{"n_experts": 80, "init_std_router": 0.0173, "vocab_size": 32000, "init": "uniform", "init_std_down": 0.0121, "max_grad_norm": 1.0}
Below are experts of layer 2 (counted from 0) of a mixture-of-experts language model. Rows are named router (the router's row for the expert), gate (a neuron's input weights, with its number), up (a neuron's input weights, with its number), down (a neuron's output weights, with its number) and show model dimensions 0-47. Each number is 128 + 24 x the weight over its row's rms, rounded and kept within 0 to 255. Numbers have three digits each.
After each expert's rows: "comes after" lists some tokens at least twice as common just before its tokens as in all text; "raises" lists some tokens whose logits its average output raises strongly, later layers aside. This comes from a sample of Wikipedia text that the model never trained on. Tokens count by the router's weight.

# expert 62
router:125147164118134106141133075148147121160124153121142141150138122128148120112120148152075132118128098114111135099114121089108150160123128140117148
gate0:116149112134106140114122104106182141149120181124144133136136118137134148188116128095154119102111073134125109114131159085122159079103142124163158
up0:132137129107125106133130165124171128118138176122116199122119137155116115160103139091123112128115118087139157130136138102139129120136116115084142
down0:109115160103168119110154119096112103110111128149107152141130144174133123133140119178104148167161121127134158129116081132113106166146141092108080
gate1:102156130146149143129074070132159128134166118136141154087168098112115119089092179132101111083094130130164111140144134138131141114118118163102103
up1:094127131126155137161160104101079108139126106135143139129121147102143155111138072098140127147124117120136104131074093153095110090102156177145129
down1:137116162096160135132097129134144141069092090107174127111128124136135135095169141105146140132132124069103120132128130100087137116123116160119112
comes after: " |", " MPC", "|", "N", " Al", " al"
raises: "ally", "gal", "ed", "em", "s", "00"

# expert 34
router:141146161139093095128093159112144116155115130151147106155163117132106109095094134125124121116146162161142137136136080093125098114125162151106112
gate0:141105122102131137150147115109114130109101136130151133153146114121115105150147120123165100086166075136124106153110127101108102144088089145130073
up0:124125161142093125088200131125145116141151132108152136105110116141125110128130139095119171133137115133182170137163186093152120157128119135114092
down0:166137131152160116125165129146115097123125135148122117116147134118143133156106146137132191127110111131171164126145117078098129138114153131095135
gate1:122131108169114151122137117130147147131095122159168105141137096119109081138105152141148118125088102109160113145142082160134096155108147148119131
up1:102147092155160161139169128186131156110141136126128143117147139144111114108135114126116157159090131127156179094056090152141139134142158139100135
down1:182118159151167130115087158094137104122097135118124139125146132136155163126080140130144104139133133144096154088137157119116135131142124106126145
comes after: "-", ":", "=", "|", " (", " \""
raises: "s", "-", " and", "e", " ", "."

# expert 51
router:153148110110171173153160088143162172106139089137143139150154120105148136128140106103096119098152125112101164109114098122108095126095132153112137
gate0:134172112123101124151135097111171130139128158101105102139129133157163145123100094142143161102170135146118176122144123108078152107128120145115129
up0:115134086147128133119166124165130146133101154098170145152173131146130103129096152122118150094169103158143107155167138089128111159120137106124140
down0:164136112112159137121148126114072119129140123111108143161141127157132133122126108124110117104156120115111169112118103096095156133131143134097130
gate1:130177100138182116123132158155101126124080139145130132169141141104122085105117125142171123080142115130135122135100155158073126106118135120110170
up1:095103105130126147142144113104151138150158103106107160169128109149137147144130155141093155167138102153137132102120151127101129143144133153148117
down1:155197131153155067122119124135155111104137105125154155148104121102126163106154130137173102065154135138121095157141123158137086143155120096140151
comes after: " |", ".", "\n", ")", "==", " ="
raises: "\n", "-", " ", " |", "|", "===="

# expert 57
router:098136112119152106085084168177145150125148138141131116150158105106143076119096146096161159169152155121118071152091130156146153112136098135107116
gate0:102148110127111130120144068111128181104129144114132150110098133103158124144161130109133098105128094143092109134117150091069143069061157123145075
up0:097152124090117127098161125126138164161137156148140127116099140174112100137157128110101125137152102160137141147103176095105102151106084082125109
down0:110103115122164138127126102143149149141084120146128108137125171169115131131121100164142183127104101117153124109115125118111109182125157102144108
gate1:126127129151149124126125138120142124130127115138162160088096135095125085147135141164120104069128128116151118109139132142143130165134124172140087
up1:102115117085197170162117154127164129120126121059135145119146115122103100096130153124129129178095140121166087145121105089088102110164133175104095
down1:154137156091143138126147106145134142101128109123121169106106153127128152152122169115134113109146082121066155145096107148101139161168126148122115
comes after: "'", "’", "(", " K", " S", "C"
raises: ".", ",", " made", ";", "'", " of"

# expert 27
router:142138148126130137130114088142125128142119133115146126149104117134159148102143153129091132097123118131130110103135121108106142157116131158099133
gate0:122128111119161137119163146112138115127118157100135147081145125140163128191119150114155130114123147122111068107148145111117122111111135103106107
up0:088149127117140176101130142102067161097128188092137130106114151093167141169125130131147128141115080111169121144101158140123122134131106136107117
down0:158097184130157151128114129129146136165141091102141141116163118198106151122160133132128115134141136115123172143154120137113078151112125116117145
gate1:134144117117164134162132096099112072134161133133150131117121128124114168081114097107087111079125122118145121147102107137117142119095152163084135
up1:132149078088170116181193106180104137088137134151155153120111113137115144061122140163058127153124172078123128130116122158131143108131148140108115
down1:146111110139152094129139137135103149124115117170140145146140163129110120106174147151128152110094108098121163080120110125148103129162097076129113
comes after: " |", "|", " MPC", "N", " -", "nia"
raises: "00", "vo", "EF", "cus", "si", "Gl"

# expert 45
router:133119099113170162129178124170136124111123135138145101151107121128114154136126106152100098119144097162107094108097084152129130147118138133147136
gate0:114135140109105148149145082115174112113136115090138132142138093122098154122111138126166151134185103127168149122115138115100137123117136075105128
up0:105127159147096141154142111145120118152094145093120149149131109146119121117136131112100155100115137137141203139136163109117115186086158119150153
down0:110130151109136102118124114146101144104117116091125163115110133128143134148122136091073186151102145156101137107137090096085136151139097142124131
gate1:175124106139138153139123155123119099139106140117101103153179093118107124128140116133160075096109115111161119110133104170133119129159121153113134
up1:128118155111123141124188119098091114115102126144134159134124127100135124135120158134126138175118190116140089087105115097103114112121126170111097
down1:134126143154174101103137089130124130139161114131119167140127120161149145086127127143109161084152118158094164123151134126079113139176166106130104
comes after: " ", " 0", " 1", " 2", " —", " 4"
raises: "\n", "ful", "ous"

# expert 46
router:131132096117114086157167129089124117120116155101140184095120114159133143112104123164153123155161124127152149182166107164135129108130153140131132
gate0:133159119114149111166111149124177148077124180126150110132110109144160084130113141132164140120117142143132118110153129125148121109090131183147139
up0:097143118119122136120122147101140093122129126078117156148105098161111130187129151151115113161160110145138102122103129111124114162130107117106143
down0:129130129126151131108144133116148132126108134138127142126137097156131160132171140138107106109126129146136138117165124080147094133111152103131145
gate1:145130122107145154081092131145152153145135103073126156132158123107140154128126159135112116110131099154125099136123160125130142070136126162124161
up1:090109122134165162123163101125110151116165136125115151173133115097136133108102170101156141171145146127128115080064096120130110103150141105113105
down1:125112140120123147130160119135135119109156139155121086115166142133123143118165126139128156137163148123086105126119122120101099186098089134133108
comes after: " ", " the", " (", " \"", "-", " a"
raises: " (", ",", " ", ".", " in", " and"

# expert 12
router:157120101130114108183111131110169141163144129142136097123115129100093115155113124110131139088151103105098157109142103134137123121072117122166118
gate0:141128101137101141126143117093125128119123183109155064086141111139125099107149161107127144129148134120159101130184096100143148114077116149165085
up0:133104106193087068140160139165101133113137137128111175113119092137127149187119108107108130133155119130141121138138126115133134118104105128125124
down0:114175143131149136101115142137143071117091116177125129148098147120139157184129141135108167162102092160123168137131132141105121148120121160100109
gate1:164095154141158143112134161127110099101140160151159147114187138134146150104138143119114135103127124107155106116128139142130147111150148124119131
up1:132125065104145161139130101136166139094089160183136129145144097151097119123137140138099145146135091140145128096102120125134104090195162156107119
down1:109130138154177106122185149117119152114122126138164080126149195111144152099142128099129127118107117156110143105145113118135147127108108125150143
comes after: " |", ":", "-", "N", "|", " •"
raises: "s", ",", " and", ".", " (", "-"

# expert 50
router:138114163130087115077124175157111114090142138118147121131107118152077119144077138135156138148127127105111121189101122126120133118150131142121075
gate0:106148137126128125138157080116110130130124160094141155120113106129093115164104160149147108107127129101099095147109143120087147086058146139105128
up0:158096123133126138165130130125154151120173169105144137105132128127155117153110128155093144106148125124141116163109142117152155123089124161135142
down0:111139097126118147095142132105122091165152107095125157137123146148109153139125156150152149146122150143087148090124137102082127112133104167091137
gate1:086135135145157140143134123108122111140126126111132100166096134107108118123153119120119119117119145125149137155116112143157142109170116148122145
up1:104188094112180191138180125134124123116136128107112120093158115140077135122132111148150127182122145135150121089080116137130129094138137157093128
down1:165126119092160123074085124067111140118129126138113144116170154131118137154140117114150146146124083147118152121099101141162142119140148127136126
comes after: " \"", " (", " ", "'", "-", "/"
raises: "-", " ", "s", ",", " and", "."

# expert 74
router:150136149127061138080099161113171115101148073126135118103135115112101130075115145112132147129156158158126142164152100096116134131144126134083135
gate0:122123164150117133131152105131187195127113139140157080108111095133095120168115087081141116107119100182147086109141126094121129097096075134127113
up0:140071111146113142152133122115129084117148130120109136138142144096110126162092162087075140111143100125147127157128156079162149119137099150124159
down0:151115086120156135167093081110121135165134151145070192147154125106142190140156129141105111154116114100109179117140142070151108144153147100156155
gate1:134141110148101113136138145158130119106103126169145138130162133107131140088130141101131116066119078125116103143102109109128140118139140106122088
up1:128136098148126174116159095128159101121136140113113150179133133129105129128147116108149143137087121136138107157139112141135116116175151127093154
down1:160121138147178139130071135114091117138122154106138109084151136075094132116139130111178106137163094142103113126165067139137131160147098128135142
comes after: " the", " a", " and", " his", " The", "=="
raises: " ", " (", ",", " in", " and", ";"

# expert 33
router:165146133127129113103104137099152170134132081169152073142133127122119152107112159108111143105141138140157150093140133091127137110123140143151118
gate0:147102137101093139142178115103108144149118110102147092088137100155138128105179150099139144152119095174127132127172118110113149113099081131147113
up0:153092190083088138118153131112128140112113163124138150123146091103147123139122148127119129102165134099185118117106135112118106107105064140110135
down0:120145137141142181100128149087098110140119081145129139135156109111142164156154142133108157135109093144129154141177157122154084121098130121111140
gate1:127137080130155141158136118094158153131153159088158154137136075144112077131102146149114139134141120123143094156127127147150140118130097148120151
up1:106147113131148165137130101151114144146103117106163140138138142127110155142140099126112123187130152131118145109122133115107097072153162106131095
down1:143158110090196122083141153140137164152102117153164086115119170104144141129164098105125103105104138109149145094147096129154123134097147135147107
comes after: "-", ":", "|", " was", "=", " •"
raises: " on", " in", ",", " at", " to", "\n"

# expert 70
router:141108161139112123140142111126165119128123139163149175139139110149126137097151154136125124118110111165107137098116149081121121130150159144101130
gate0:123128103159090142137107114090137107154107130143133124115115126087152160096082129109152142152143129119151135130151126089139114106096136150156156
up0:160143136121115114129141152124119101111119135066132132130144101159124147148124138119099139130190107135176171157124146090126136117095098135106120
down0:127148112112117096118147154148171086101127139154107167098141137162176128116097123141130124133122138113117153112125106089122139171143122118168158
gate1:157153115156114146121100106131134112129151093144132104139154109103130129107101141121114099111108135141114142119129164147162148142158157109064136
up1:130157098148149156131136094134178152116152119173115122122142129131111146140112153137146109094125122117107126117109130100116127158168126130134094
down1:137155130140179108095142161130130149112117155185146118169134127094095168121137169143148087093154128116121159116147136128123146123125157136152114
comes after: "\n", " also", " career", " —", "History", " life"
raises: "\n", "---|---|---|---|", " of", " also", " ", " /"

# expert 68
router:105122122145165107107107153105077120139150095087139154097139120085162105182181121153177123136092119094155108147114130114160129115167108141131118
gate0:124119119132137154133116104149106112133134128149125144095112090128123083179109154107159097104145100124126107105172119120101167122096133144151108
up0:134165145127099167152169096095158140091193149089079132153097108126129101114099188131126129127139138149147103153154124121123120127121146117120114
down0:144157119148141145124103108166104102157158108136130132107126125148118118142097157129102132131124115121152137131190134143105126134154126106109140
gate1:109130107091186110122112116096143140129115112125147142122160171118096099108125123100099070131120105117124086087079115116146102153147125161121156
up1:092127110099159125137156123137168128138111153089104162173126141140137160094118107152127193169146124113139107145109171104141142106065124135161104
down1:135120138131139112101138146110148135143161142172150117148121095101137156140131092123171135162158136123087155140142142106076144162154140130140143
comes after: " the", " a", " \"", "-", " ", " The"
raises: ",", " ", " and", " (", " or", " in"

# expert 56
router:136149129136165099131120093130127120095109146129159118156155103103123141114160114108083099114111101174124120078138136124113147164146145142140096
gate0:138135135115134156144102085093170141068154169099103135126135115107119102157105069129180149161091157139159118107137133121119137115111070107121132
up0:146119129125117166129159102134133133127143149088101149130132115129128111145136122114107151141115115135131129125148173168102122156083145108116107
down0:146156115143156119117109134159129124109165126130123136112133095181126136152142161118138102128165149147144103108151175082132149145133136080100140
gate1:137176082149148145146122162145114139134129135153136149142145097154120119124080119112136109077107094108164143152113143149141173106153167131112141
up1:149160119124185156116169100140114170162176143130132154152078120136108096109085130112141131136132140099129105149114137120103151112117124141143140
down1:148176171156125119086125148146115165131140118135154146191145129142124126134136158122137112151184141094106130125138143135131140129147136142126088
comes after: " |", ";", " —", " 0", " x", " L"
raises: "han", "\n", " +", ";", ":", "um"